{
  "d_model": 128,
  "router_score": "sigmoid",
  "init_std_router": 0.0223,
  "n_head": 4,
  "norm_place": "pre",
  "tie_embeddings": false,
  "init_std_qkv": 0.0474,
  "grad_clip": 2.0,
  "warmup_steps": 211,
  "final_lr_fraction": 0.0
}
Below are experts of layer 8 (counted from 0) of a mixture-of-experts language model. Rows are named router (the router's row for the expert), gate (a neuron's input weights, with its number), up (a neuron's input weights, with its number) and show model dimensions 0-127. Each number is 500 + 50 x the weight over its row's rms, rounded and kept within 0 to 999. Numbers have three digits each.
After each expert's rows: a language model's description of what the expert responds to; "mostly gets" lists some tokens that are sent to it at least half of the time. This comes from a sample of Wikipedia text that the model never trained on.

# expert 27
router:592430522448480527444466526591435569492484397422494554502539523505569533485545468541460582467499382482541567434464600513497457453548525516510468440525561457586602426499481462474560446471459490495462549459518483510491547525431496540458447573454445525478546557545559457556525532520523445471516464529454577556558592520423553462404441534419540549495523451410491528568494606561527523468490
gate6:463424535471468539495552558424404468540543430426462525456468501497470576475567477518541486539491523494469547536523553389489487519595556561515557526467534496484482498412549362519456425494553469424463448544512593505558431465576562480479474552492436545421558507498539538415557579516520425515593500483518558536594552522520448448481524469431498537434555538460472527450524521387531599531532
up6:535454498463518528485491584564489494491463540480409560511427488524467572546464437487522553455470502458489486530437597367445536470547500470471442471521519510566522512382502479541544452480543483489428457432543490480538394525601455449480511507450449651421519573481497447435472449470430451559567435530504536503598481513463423453465540513445483607450551457522397522481522491418505561487537
gate7:510509427445464470478507447467434596549573568579495475525544519536610507436481475506465446485522510451489595513454564535449522460469530564448417411426479523541557450529507573535542552470536514562534500453532538451492532555551645528583507566538515447468432400486481521533470468524551530496511509499520602532526512476527539496508505632517416462431533466575508542449509487480548511554659
up7:486426530483502463480545479597522539506517487499482580536517525448496580538537534505439561467520541349574457495472453559497476483505457471519473435517504553508531494441532445479501488540480575460580391482460505545507555567466463527522626487534421479580541468522532489517535519460395520602592344491532464545510590540484495488465535413488504521534483549558560521505491574377482493454396
gate8:574553527486457509575499530504490495455481427477446550477543452476462496443515523426462585523515542601448488469504446457473521431517509496469486578461498503512550428505416474477598476507496498514424569438558416545559458559484542518397497547455538430496606514568499490472464552538495486511575608492482569456488496582456514564386660445509416539457504583562460439488476601512533533501516
up8:497443517452463532529550457534514476559440479481418404529498511423451477565513482525573391412501492545460503539525439401531537436509515453527524474486536477510493525478417482558425485419475427440491557478516446491622525508554582398467467552522461492472505492470480469552469433447513484499464602479451524598547560535544404571552453456535492490410570424436485548437525438460565397466549
Pipes, separators and header words in Markdown tables of results, such as Votes, Candidate, Pld, GF, Pts, Final.
mostly gets: " Votes", " GF", " ±%", " Result", " Pts", " Candidate"

# expert 28
router:494474520479476438434425497622459562550416394478508474594535583499496467450527432505465505562557419495467570452487495478464505484586594564538451392496497429538509477447509403434490411501463566542538527483535505502481515500362594547427476579502481539535476501471508535447537501526443506425445489491495475535567532496501541523408455551454468563428505478522498563623455507515521585466495
gate6:507504477574455498551524468396482559472491435550473474464483486559511500537515493418404577483600394518539502418502492478458495451538529559503491444602422452420517517390483485452526476465560448505456585503468465469516468467470483608446433549471421465496471499477559518544552548451519545605430445459543531433433514631408488461476483480479462521482456529544464436494457480462629496456556
up6:527447542469504511412510470490509443431504495564480468536414397444613479534454466392564429494407548531556608490457568545502387513499500490471546534508511572523500488451439547525505491521422550516509566513453394463440600472527486511517484495400507467554622492551420471508502498522490539466476563573558442544547583539508565476422455501443471485470554497466499518491597434468506409467505
gate7:547446513488494646524458544512449522550448505512552446499451524439504489407472515481421517551446461452505542464540443482552542478524381566473500500446447632530525475571398466586468428453498433479412504536518445468575522536573488577457417531496517500532496557561545489569516476525480453489532535427490421503528435464532492437384454526536437543565591434491424466518584535461524508485463
up7:527544594512524513520478564546466561470517429510559552495507490491554436576505549506568468493513501506588614518506492538465506503486434365463459440564515469475535449488496571438522546517510553484531564513478548510584445412559550553535458444410550483517493478467526540526522458515521491502474479417544539491498599587460485569469378494479502573607348430410612483527480524496561515482474
gate8:497467442560563583508522458396504455477482475599535453488518627505495518486480491566470502434463483587538631563596509537406563484471504492517397486558544512634451459496439476519540430524501560568469497510505481502540466544495525447567520529486482517445530545474423439476465591545506515512497445535464530508608548512555449497463534526482454530457549420436504553646441457464510576495494
up8:526560538430488383570467496476420562545444516475583481541476473558477503522492573478457477462479545475526507429484449532462497478436487509585518513460432627435461519446505519563517580556474568463543472511537528602496427445545506498424521480431534524607519415469590512520482508475477473487507504418464546580482479506413500543507589513448515462488447545571581430430541555602432387479526
Concrete technical or biological nouns such as human, gene, receptor, tree, plus digits in measurements and pieces like ava-il-able.
mostly gets: " human", " wall", " plant", " gene", " bomb", " receptor"

# expert 23
router:516437511479513546497414547581447514589439548441489540551481571591535455458531342527429557445554473413499533504496523581434447458476516550547491444550560478514534398481404455596507404483447540569480492428459493511492541498501507559467449592509543488449521515525530470478500452528418528439456531499477532535504539554432530414441439519540503613449535537415515567543447514491495535437523
gate2:461543435480513547531483531471528524557473518499465489509443520490436398433522560466458442584412511525568458495499516526523604508504395418425459414479477560520418394529479556531511562424563618573538474485471452610489375460569518570597477523515439460473542508521481570498530452498448509555578550517489524524513556567610500479515499552477492488571505498545466460425451557558514495529512
up2:496462500540608479457436530490525485476500530400523517558571625497493571543444394541462499467489489519454537514485631511462577527549571549463521496550520512530574477528511490445452495525457466451484447504480482497480443490507502509518474475437565558504507494464500611474483518481526465489456518416457476417544543446508587507593374576455462463411608511462391485508552510451478474360423
gate3:640495493462470482564567530548506403477497469470565495596517369457522560424445497505515511481452532490428573510542471548503527584486507484481548554532565609456596465545508452580473496518513473379452561451522455510557422519461503479534423447567527503490499473565452523417445497437403475509497513531575546554476524540577496505472456515447472501484436482419399574476445528482504569457449
up3:482473517502498522534510567602486514542525500434541398456448505405454572490560531572453469575617425398611567460496478447446586540474516458504560465515434584537529593444570523500387483470475491407418502546521411472506543471479467508492483458557516429442565512503433489462497425525543465494436481503510516486512585532542479497479503511417491457575526510532385571449571523462508502486532
gate4:408482490515519529529519402578477558555480501544459488523482415448452523471494474527577495488487558536465565508459546572467495499447507501535511467540462451510509448519577524523474414387500428555570551488380562501573431514487492421559524437451368425481523451536577441502515519525485538452579492461528552590439481468531549520494600540561504406583514457466627534433415499466520491523487
up4:548452464504498483480580506474480493484494524497514491445544541493572526499551413421349470516470481491419409536579467449632470339506485467510502567449567413431502484466408403473425535569475444463393436452461461488550495528507542535491539550428474494543497504526564469514514472457578512495518516569436489440546501579465568511520518505487497503568516535620480503531511504476439520411477
Articles and possessive determiners after a preposition, such as in the, of the, in an, China's, his, their.
mostly gets: " the", "The", " The", " their", " its", " his"

# expert 26
router:522463523481543487494500525548429517581523434399537496544620518540493492534558470562477500545495399446495487447423611540482499431620541511547454477525537458486519420440518493551531449450430554541496465393440486534441509438392547521415446484476494584536505590466512515460486500466458481472467514485378587523596500476453516431521499485519489579472488500462541549583498521604480501452589
gate3:559514462489579515427543401472522497466456516487581520503526497498467553542592513486529546500495423547466462459411513550483445486489545508567473535566537552463432539470496452567466469431465451541451505524475506450499525654566624567470453486548514487439546523480528471490536586542435507554470517557558608513550450593544534461518515475586519442429545520441484401398485439404469531570458
up3:508455408410601492534488495564461554570445543484408562449448488530555490520408454497482471495490539497582475499544507439492572500476542482446594537455390456423463591404431498552487479424530503491502443514502507567519550371473436447439568572558530453408521577484460509476461493489476422470490477445554528579498519455464533422485561528446466485569589508486569478535460498496529441425517
gate4:521490484446370536506433465531526416533570525518615548572507566513564421557518464513526572360497469520533419435513579472475412479440420497477542457498488505482562461417442482470507435543505533460507586522589465518497506505556439429500518532454457541405454490409459467508507431438482555521443449546469389473491545526467508395430514524480423508497452445484476575499551555522479524524458
up4:522436476577578459604475554480478376508530502525381552577490516471464546591545493556569524551508534494513522509482498462551478453531539457511509450563498457588530462543445482475458447555492489439437517536531485394470641486503484493549432410589556515503427451452475479377480509499425470577534549460464494501601474514612451577480490462520473427448442526474561478513457539489447510496532
gate5:466543505528515519576533522436529508582559492577555491449382458619510425480415506559452582533537544453514573589508427507555585447564536580439464440485530466456528447597550475513492580476542548574496446566461524558510514470483523586460470474515516485425555584514526535507473510530537495441485520420450472460503522474465506516443612582486614476473519545492592553478535537574503503540563
up5:625561497444611498498459443556417450504463492466508556519466538580521530514515484526456586473489506433523439424504571558544517512502477422438456531502494526498485475496410472546534446429467538481510497464582481399401542468497517581490488602515579502446533375453449498539531505495431521455530543508482500480487439512487559535490424498475494544463539409489484476579498435323493488409441
Line breaks, periods, commas, quotes and heading marks ending sentences, titles or section headers, such as = Valenza = followed by a break.
mostly gets: " ==", "\".", ".\"", " ===", "\")", ")."

# expert 13
router:549509577481492505440444538568470551593487326474527519528537562494547461563581444470491556511521495474499519483399582576461475466594591503470501433439483513516488428428465541519535435463479515565486539406463548506465540520409556522448472558479532514538538568499512504479544423565501507453548513484500508498634524447474522418362457501516454507528495404429534463526440510574524513461472
gate9:571449516508477552488438502445486582507498434452495509422624568516563473474509431565520504573518540482502528511568499537579588509476482465462522474588531486458548417455552469562441554517485539514464500576429554479486570419511500483519444477488520458449487427467470564427491496549485385386492487463462471526425502471580444519427526487438542523524572574535429527432493471482672462568486
up9:426548488457464427530503540453493461483529539545556488492467497466445489515475613484461440540483409548398456429547539477439424523423560554451486564479489477531516504562460473417583591489484459476473455456466482497545459501428502524451502529509454550467498548435557524450504507562354541596402495566602539551454545536539555482534516480467520556496427424432580508429521578555415514542556
gate10:533426579471561562543561470470475606532395571513414469551449530474552533505519473485546587480343544498493494549482417493436533509491482533488572493447494527376508456494529446535457471414500450387450532440504481546431541432469489506434459460502457437568480467439386551515517467508558543540498516509551498441511495448442496481481481396534512510593497524553400431527466464527497510488422
up10:453479490517543454535488519422462508637427373412494425513416546426407610446484529496469484472518460555501509517445508436504542514462530482464487437385559566424503494523440492524469506432552450459481516518486494505483482391512487470417511400470490498528441483435502505499550509492557428410490483465576537609489482515540520474559524416444447589596531552497496446518502504545515386527498
gate11:466595456496477543536519532508524465529404531560552392481450524526536449458482513397503528387424493541469452437536494446490450494480567465475486550573485460486487577564555389524494499519595582493538566512634453392452436561565535521467575445538575526469581540513484492538508470475524575501493546488425460482522534491494494503528555532569398553509516490542476459476524527507380590462540
up11:561523462545570506608558496435490555484559522488484528472499430492494581540614460462482533538475555454532559492529472610521490496484464512553688541509576466453475490469584558470424558457516490486564492497443547527553506455495515517580499452489510499453479484579490541537594484541456459498486479485538483504493561383537527477460468446587528459555375529377509486499479416538496482522390
Middle and final pieces of split surnames and foreign names, such as -ley, -sson, -berg, -inson, and the id in candidate.
mostly gets: "ley", "dha", "sson", "enberg", "kar", "hard"

# expert 2
router:581464485415553523457434540548407520506476461485513514509561526557566449513612478546409502457536388439504555479446587609452407515559517533552489521508577484528529471494391472532509405473470509519503513439443508521507574492470519538457414573456523603511511539491501501419483451515437514478505500494385535477555504494458551474435399530505471534452513533411484548570423550548510595445526
gate2:540550603456545546386501544493558504426500554523516546539505517531522527449588478531516545464506424431480570502424464496507591485499520508456532522509470412526573521503382487497540611415519520588526510420471537490519574440483532567535491481477486583465506524402540549432459494461476487473492453489496508446450435556554596495475413523501490513553463614476497493496422529610585601578483
up2:528636523600456550510530458507597516443477584539548395410444485542460487492493548558548500555501446472523579505477443475471602404471530492392472462501475526468498541499560576484491517479532486523444495524533537472532464527395496549519520433560511420575432435521540458509457470570512501473514486511554504467480506479530543483471479485443423411585419478496441537451551548409477437633432
gate3:442498448404526522482481364540516525460546433387496532458520499472469450513462513493438527588417564496574411497441585510531488560593473488538560507392488458447490528554535515474537390448512477590455480496489584485451493512495397586523462474390518465490479475516474431503472504475482469416440526533472484457495569568473478469526426543506557462486543523401467579582410483496522559465543
up3:513506574450510525389521554500541512455484541510440474573512568487499504496565507513483516501499454494487500514512484410570492523546511448462477501488536438514536529515474563489462408395530447475442488534574538484510357476405539567544566463515422480548531485513507537473559507650440516467478519661528510395551512524463533421590426543499592496410525572512510526439518577407484509532479
gate4:508486400527467403451485527507610494505493515449496574517498461510527529470607409545509415574471531417507483479483468463521567444428481515496499485513548523460521551458538443539536452540617541531462533473424576529367447453527497465504544509423527445380547519518524553532571484487490549599468593403491549556479492484520469528525520499575492521420534553485584463470551449496621554560509
up4:410477502493492438524505456526489522525570428550453464520396494428418502480532426563477513577554585510587539562494440430529516468525512534503450407435399513487546509400484511507499470507484466430476449539548529490446551511422526407589592435493620500549533549476436467511573479502501459510560533456559386492450522616477557577502485480509454520477406468448453521481550481438533447509547
Head nouns after the/his/their that begin a clause subject, such as ship, church, club, company, it; also final cells of stat tables.
mostly gets: " ship", " church", " building", " foundation", " John", " brand"

# expert 6
router:563446544466538421454454572561472542546553493479476536572569580561574499445509471497391515572473469468557476491468513513466437501633513508457517459484531419552542450475415449541512447465473499525500550436409453496429533540444584538501475522432545528541503519514572571485494506441500542461503418549420518527574538501486533385464456531498389542426607575424480499539526532494568566451530
gate3:499550481430380498447378493442494516485563405592458586535553569452528518553535468444577541541530572573552487523540539475443487564487502520492529579483498552432435454504366500438554446539391486550464527574456488494494475504459474512467529518503532538516502457407479453487565597523593574575594556523524543487485524500463472537489433548557490447531592476516588535565506485442501488492486
up3:559473425484528523468530449488475532447469541540502419497508461599528479475563533445489532481444567437531476429478469434548582550529456505501461394573453495562457485589458531455544479445532495535461492610499504507418438516515593498461376442414522589553405556597552544408478504545532462536527544446467446584476479443583512572523520548476473472398470531478472491587454492498431497516471
gate4:471560526487530505539532501516412550581551529420537518596473473468528483527420514430489432539468438521514574526383635424469548369545503489468487512516551462523459563491510523452433611543459487386562506527478429491427477575524505523501606576532574489482440507496521508502475465528462486490483519531559535547474471487435538487555406493488466501402503517552560424517425594447552536556503
up4:532508520522501473497510597421526494398411526531537522458559527568535517522569435455549458464596564428455463514569488521507567508504377484512566495411449518494472469473471559541531490464567508507521450489601501512546537492531451417508454441509530440499532542547499477565547594581391534497392533475478485431467570581510458482495545475569531424671534516479457536501547567505519491472566
gate5:500350574570554484508470463559446466529492480564476442481482586455429458632530489476432452431467427546487515402593472506443458488511510422491428496490480455538555517515553464434510463495463579487459514468552431456627446486500501578357486527516504437453543537484478536489546480551490458522462480507533455530547515507433532534500428530424486604480538442459470507567481554487520490382475
up5:502516522434514405558544554589414538574442487425486536483562568530545487413435450497398492555488488511551581512433526422518412500536506518586522501535516487536466561554501447481491480523440502493472456621477529500507470487498519538523449521499521517506559441487525519509352532573533520571469464450538517460511559526417641584578503565461550530520490555478419491401552546552542514459424
Prefix re at verb starts (regained, resided, relegated) and unit words after numbers in tables, such as km, mi, sq, lb, m, %.
mostly gets: " re", " km", " mi", " sq", " sp", " miles"

# expert 8
router:484473591485574436444438594520417559534464520556490510506543561522598550475619480450445545544543486446571550487534476483496446513616533540510541486533545523465526465373370502576554471443503504497427513476442490560450550442476548537492451513538519524537491517522521466504497447489464530400534472457415576540578419510483507510404467516490474555451573524453490499551432536626572507472485
gate3:454486573432544470532603515606447519530452522475472527526466597575522461513583467491551519500581586499541521535431510570492508525538451459570632478497534576423502508474473457464558477459504467466393462561537492448568599385528506477471511472448450511468485528572509524414429445490511538493458412507456538385595604418509472502450596485469510474501486481552529536532509499462514530488555
up3:603424558519429552499534511556435535553478554510558531507497525513519518494569439560515517474504585434479528567506539537517588441507433557492473565448493523442485497536438638496572475477395598537517480492500573558561527516534579476535579501453407466509498435443466480459440397455455583499514514472579473523450518500474485488466504612500396384478488549525543597475458582502492488501487
gate4:511485372424475504449507629481578513520477462636482560452545495467577501430619496511430467519420490488540448560517513485469444480543527485505515499375475420559456455448510531546535516546450479471487487481446494506388480501397478527524511545571540421488472447493530468455545531522508426489627498439451542501499458546420554499534461551520412510506596525469496460570434554520475482573491
up4:570469537565526554552522490537579511500563504470499433522602531535507453506439469452516405401579465449501451486483456513417480431507505505450437542505495531475464496554542472455401534474497583567521463570502539501506501509473563474522531441420578517434472548508387510412616451599467510453475394537557398511449557584547404458529551480485476447458547484536519514471546474414537470429512
gate5:504399485557487520540563509557517512579480516519453492450527485528458393418405450509351510493537523553478528477416471393532483564472515569546372519525526535557494465534542458557394484555551566501483504507478519460464455506562502529515539468413458433549542501514559571478518551553489365529586501562482517385555464495511494535502514479499468481376521501449522472550446506498508489583426
up5:464576482443424449427515553470455470485521492551649460491496481484504517403510459513480520468608473511454514503470546426436411426396427488480560576438487467382473498444564554547494480465446515467558521446558510568468524515447487553505485510440480617544439404466557431480508514512531552487455444475538481490388514497484500575507486429498526432556556509554556541467528445544520612456528
Verbs right after a subject pronoun in plot summaries, mostly can, could, would, will, was, to; also cell separators in timing tables.
mostly gets: " could", " would", " can", " will", " must", " They"

# expert 29
router:508483502461595534490488492533498492517400432457547595526514540573492553444548446514405554496461455394454546514433528487477427492618470545500477498488552495561534469519447472572575396496465551531526538477479462533425537538512573534515530583489526570494530536442552486432525398493490500479457480488406601547481412451467629449451473538584511509418500474430503499563475564571495572448477
gate17:451457496496537519508491459397494484504519470532496508593506493458465359510461554499510480524538536541492509479542582529378503508431451488504536504535539577506491539479579458579522474438504566560486522471500487433506441576504439434465537616455570416460458488460588500477535527539464503467364582385535473503462532519521442572492479579566502498418483438403504368461509427519444485529528
up17:459522493494513570537387464510471418470464452543461484415418440515498488506482513521517532553515580541520559513522472562480420513460562467472505567561416423446448480511583502525539535464514509471519553494487495482425418504474492590597565541564473538633479555437562429487485508487420372488547409576480554553509474508444587500520524532477504520428434511344533429444505503531497529482487
gate18:413502448432440461472512454463549535440453489543466484497475499544538544394477618459428602504492399555512404505508521466519406501457527478452573373423541476543499513488528487422511446530386520511489520503478583576541428474465524492535458535511365534566496434428555475491454524480585438526539540548432558556501464585481495504531575506455445492526522448494425504513442540556529485551520
up18:568438510476558610522462436495517521455504559515489486437558528485450512488544464435541441504421578444578470446518537522543561515489569499486508613594418484561449507494481548532509510470472551595447520585550544622526574473472466514474509432539457453511462524465490460477566455464459543443474605511474440383565513449442469457411414531589549536481582529488479519541571495463463409518482
gate19:486424457518525413470532459547521522454514524548523458524510478465489439488392566501492496419467480521396426496500511506548501541466511465442561530591528417488529489526428347418463453406480575512549435471591468518572580526448432479514498530470458472454556573502611446533529495561504446530547451517549577473567504533552540546506446503449535461543521512466506582557485460595591607515490
up19:451540416506453463474504374534520552469594495491559463474499536545535488524521495488408613446447452602479434511362502494509479501486494423474430468504477498558537534547545543407532487562467527524511583515492486537516555459509527417559503438408501547532498526444438460494557464416585526518569426554506512536476508439538580522552444422433421479512499549506475580614455505493575497516415
The prepositions in and of, and first pieces of words like con-demned, de facto, pre-, ex-, In-ternet.
mostly gets: " con", " de", " pre", "In", " ex", " per"

# expert 17
router:482441556448546520447427520545417500517513487483529537479495631536589425483535455498465534534506500498505562480457605529444453458592554551496536416523548456498547465520484531553539412484449497495548538523466499511512581475553622590494478579440542541440489534469578509448533478569487539524456435429412587545544484572471525474504502487493471584418539476374518550511536572510601537423544
gate3:625500550457466532432556498452493564522556542483455469530520399552592516490450533420482469629456446474455510532456578485457525496532542511498396495466516540464395487484463476521440574469435492451489503502547468581431396487502472511478419484588377457541439508451453497417467421476467456507509541443574499504451475475487443558459569520407537515439573506591474517411490519495458521500463
up3:473481580432566454489465642435523434485501513478453571577480456484441456551514468517531552362555446479490510443527546397579581565469452433543500584455537456504571535491437475430447528503470484519487499435586494474510527494489510536535487515533472580464488593486475464515568487518436507450532485577472519517450517503446561462530473463502496554434526364570620521495576503393490491560478
gate4:501442566384421473493533606416533500565480528535514557483518499493499480508548452445493480438523537530528597499463529615508498539513411518527476469602422524523469418466477533623513622437408532479576436530462488569583462552503472467550501463443537543582446514453473488458550445516456602538496488481471524553465422492479435462493542433601467518478504495435484463459495446450572427519523
up4:510480548508555490542509498519658499495466478557413497528559493468465491490488472496488516511448487534412510496537536431575587480497458491521485544437530582546587618425449433442536507435516613451399479379506411444541569551474439400476496470531562498463465543467505427516507547556518521536506553528509453505429477532548512468477445469475611528456550535519544475503385553551482518585459
gate5:431543541436514395503410514446501572427494470507442466483458551414620522463513504463527515550548515458591509503568516482390547513488493510571525518486563525514487545514465482526437428513430533474556483421562540536491504527524463499522482509536446498513515530415572434545398523513508400461568520458400596477469453652443508516566506546534565556419490572434475579494547442500528545520463
up5:603518538511532534552452556607569461525479493455499540602575483565515527520593461541589530441463576446489547520537493550578550434539486493508512519508467541473575530496507556474623566476477541551558528464509515497446495455465433427521520555477532580522503489534470551439620498475393555548433466448501415508478442503480403477448524582459410458487533459505522426465503523473558537540380
Slashes, dashes, en dashes and heading marks in chart tables, ratings and lists, such as R&B/Hip-Hop, 9/10, 2015–2016, ==.
mostly gets: " La", " Le", " Los", "/", " Animali", "mathb"

# expert 21
router:465485555378532489490400529537502548551483324485495513563532579473524462479500487486427490502611419460492546412439597500412510484551467539548481462465465470441556403511495461515510410463498519568515532402435566579488545485497516529515468533413477612522528542401494459547489506540447477430556486439499512559538554479512552474499496518488528472455512469421560503520426549524557566434513
gate9:517595483539477562491467511509486552468399433513469479499519447479551507492501480516602560547481468523521554560484480469506438444553518497528431521534484450542580479509413585521516517574435511489384520450559545536408473408537485419521566520629554498525503541478438631557538489440536500489438530348547558471515478507474506511452547447564537478499477449492543475441349510561472501469529
up9:516524442514501465560514552539452448451503407460486419500529443477560433502438490452549546484490452527492526508461563521441404511531528480530527505494420482561496521509409538560438519661523498618435498530447449542588424518474530418503544593520449530557509448479428553442437556530544485527403565392494468490519506564487510525509471556587564431540538505448519527525453541523396494503602
gate10:491492485452516506522410434477420484427459521387430509557446391449458469471472436468496478358408385519475500470549538418560460488489521498446488511531599441505490445513502472458456518582477472491375437513528490536437501483513464552471583580485504551495551444559564446452492488539519454523417472493476507499506455454532447503587486619517544517482617447454444534516513545518460567441497
up10:425531423521486590436523450502502387389495437407529522510507512465495441555417527490462407482523436547425465561484506437482443502501556496523438506485454479468545441471486498512539452546496535426582449500475536372527474493568542632475535519427468567507530496549501480508489422562434487537490516504541504481415443524422422525527472643520513513481497557557460436447527498411525546461585
gate11:481511586454575507433538500470467517529398501532534442502467541454535511462503528456480468557518398593523467459493499455445519465511530541584405496485540525424434487487499457439505438508492456440483593496540502396420379652463545486492468493553553556467433533431536535572463496489539535394452505536407485495455501546444472563436456564435492496512609514500486520477465500525604426481559
up11:446444455475443451543602494543394492555484523495577516485506498490527464519550508489601514530566501529452473534519469554515483529485548535607575552417527501628557511473450490532443473475455459592558426533513594592577493493540449453533422535488491524427501563449609497428532447496458393594423465524503511508514494515416504467624536494556518434528518491439552427519552556532494537503518
Endings and nouns in names of institutions and degrees, like -ical, -al, Society, Institute, Science, Arts, Law, Journal.
mostly gets: " Science", " Institute", " Arts", " Law", " Society", " Commission"

# expert 31
router:526438498499553487509411551503419549570513425514516535493548560540585462473551485441440542551489479473535510491448535566472495508569466500477431443464445489418503382481463429562532540468473597615505426436515552576492483481450508553400521567478563502502580497447579489493487472553406502447481460508401509469528527490469535466429496474517537573455523490453556580541458569623521559432594
gate2:452495526544463447616482433537513481509467511495587526528448460482637489592518555557531524576479452538513482499523526587532453484525546488453452435624460560496520426490465606501527453446467439402452490571425482467530486546447479428496497522590515615537586551526612473539493483499499433561525495506468503567604475582530446460498556506506405466456520445495511552499532496499493410489452
up2:451559536471563502419578440512387433491487520504496574544558533502501519439485489461520459525477493578485545493515505514518551462476554538583547480416502493605578494496446483491488416582501603521567472521528509445524456489510516510527439539446461486456467515556419484425466475450480573537446434523498473547574366423490574557415576550515560528517601610606531464597489535478479540475504
gate3:500500516414526591471465486447539544529446445582410479424409560479527498520490486530531476438434470454508510519541532586544457464483556397464491538553574469439553443581504429428539537566477437501446507520476562486495411483510521428530503496523500486501498568485484392515464452624509515318560501508468456426546530546544566457529529468510570429504533440451504427502465472413500511577512
up3:479630485524507435493540515525384452526521522438491547586525528475522487522445549538415548551532478578468509443503546416485482509500546513465547574485570519465581418487491504446528433462419567529494460538456541519450401549559578604449544502474509482431473573539511470462470528550542468514415561493451573430530397547472491492522436574475502586467463440425630503448483493502407505514519
gate4:567494475506610547529476513433399557463477483467539445520455515559483398597510526515431450516496516383523523508457561414522467485417548622454513458441425549494498542466442437464560443499521467429492419521533390474491496565529499445435472468483503484460407540476522471546420515458412575509495483525464518539514554511528497507519413548490457625461440474525474415501498529419544494472596
up4:442499509537544472453540396507616581480498525451547499423464457623472504458529478517435403570567474398489478485573528503477568484430498479536439461435463548565476579487567541531495467534434541542564475529449480488448608541515504504519473509475466616426479530547498406500453517591519485487506509489570549425511488550523432419456432469501485475497421573529415516389547536553505442513506
Occupation and nationality words in short biographies and lists, such as footballer, politician, actress, plus the preceding a and trailing line breaks.
mostly gets: " footballer", " politician", " singer", " writer", " actress", " actor"

# expert 10
router:493458513464600501408452568514423494613481407457440517534600557527584482512493440519450528486461418546472510443513545558414462434568571530539476491482497443498500359527441453518552456486482519494470434402401441588486523498524529562500489577451512522538507575481526524447495498506457509454505499480374552528512457506410503451416452575500526551455572512475542525558505578511508546529575
gate0:540437438504539464475508476577368474405501481495559517431575519535534484508539514495489468458621446469463426450511429444445540589501448480561422579528494414561561488502564364507538420511495556500353494528434516454565481499411599494521539542512517519425531472475537456414520490522518418533478524512543451503528444478563515543543500500503429574526489422467485510549538499495502584482446
up0:569461481450433509452428460418547543491581469541434514425529464463554466495508476422479519594507545472468422485527503537586429419490493476452520511411516543452470491488466513542546481523464445569580462447474501597450490586544455540469445407403584550622549516473547484503493497546506513446544577437482531466498477494492485402438529461490516534550620439576545611588455494527474507490472
gate1:480508500419523480562521495520526516503505507506552486557469558524480479521492551576532569399486398561447488523478476483448523456480519499532504541568547433510481559497427473385407374563492505470501531525498564564520482425467506540599473573596564438529529437515476529443610519532446440451476452546433590545563515478511521470529497576645467515514508429461451519475557476560467585533396
up1:469483429558516573512501570489532449562528510597532514541497541469389622483473406508495522437426523484528520452434499555419500539444555474490497561453464429509560489587459549478533448519504534518540536534612481524487486531409423455483474563468445596514490502518457544517513562548550576501643489454491535499545508526437445444553460491415485504418572475436498392496550469502527418412507
gate2:521489487551540466485483400524538504445592554390517518480524541463448415436530495555514580559525548512567509628426484539500633495477481459532435473544491504382503532527478541526408464598491444502566512562421535477526541514488547457518460469432466468481514437529401470499522570502538519551541558512508470515539635473566505495429457466512464469568485498485542566518449442445536415565410
up2:472482468564452499508479510485477519385459461476522510440539435557467635547508500529443435507511492504486540452417504595443552511429555472557580462541543483430451583463557553427587545537618501534440507480472514516532527419493547583560467495546492547464539445418520503506515462526511480502513461395486592525506472499571486510620547472540444581571525523526478483446651478551493564460499
Country, state, county and city names in locations, such as United States, Japan, Iowa, plus the period of U.S. and following commas.
mostly gets: " States", " Japan", " Iowa", " Australia", " Florida", " Germany"

# expert 4
router:531437515479564472450473526549412603542504514497557506490543522550534522579603427471414512538601458384497562474424622499418452453520572495510440388443530463568503485445461490529536449442469557525530452483478448458479520519464526523536496509520511497450534478574509490419533492499392511467490496456380611470578499457458520425422427515551471543457550490466512573536532547560486526449513
gate13:498488465447446496534445499501519547436518523521637449545552459568532483419543477480419430495502495496605550437491543491469550505487496471433427521611547366512515538520491455453452510502556425461463572551529476462476552464507482405458558521560600483485465384458465555571521577554515493436533511528531490527518472512476640417486538507487505579519562516557589445467528570588473481484499
up13:476449418545544476593449543484478442530500474487490478462515521479477452368458415430534490532441511569580525478508528554483604525516508466416515468488464406578592445521591506494561466387596426540447525565515396536574476509459517533540491538453458450588500527514484505536528449481443428551463410530517578533501490437533563575439532468470563520498507599490520475496417559452514526441495
gate14:495502480518467487496491415517361584472524532574560531538483515549511418475504458502553534484583520411530481488518476439465434402471561521585436564543455425536556439471405426470587457541549541483459492500502550470508470544544559499479591487436429416561452461510582583572529477556453590450499531421512531530528491455438430526405455483461579494457590459512459547584505478513479489503516
up14:581566475425530497473506493568511469453484497499564496565452538396491557442483500556561529600471417549556528475423474487587485622440474500435519507556451495456445442565556473470506495460422540513551496503419492491500431519514550453567524477443517471429521525473509422430488479523482453521590563536656513489547531448546541547456467540507490595491479406432596481477578469431593495517487
gate15:507389555505487533471515494434564535522417501545500424529476539528471513409432483496582510495528562432493520503460561489512494548513425463565424442405497478516416471503593531539485502459476484442458446382594470522468552550525492452483544449470558601554441498513493429515464564443425588443468443381486469522453453499459439413464514514404453514484564579469530398472450463524474455503559
up15:474408474568554486516405502482528548481575525537529375497541511447576485486561556501514572572522519423432517473428466587567536463426459395534483518573519551459407448451406520491483432515503469447471483520486554523470515489571525392526463410518596508562471423452558489526534517531605537482624461556438547460521424517516492495457584531519532544533514455538468502467493493547524540459569
Prepositions and commas right after verbs or participles, such as flanked by, armed with, released on, plus of and between.
mostly gets: " on", " with", " via", " against", " van", "On"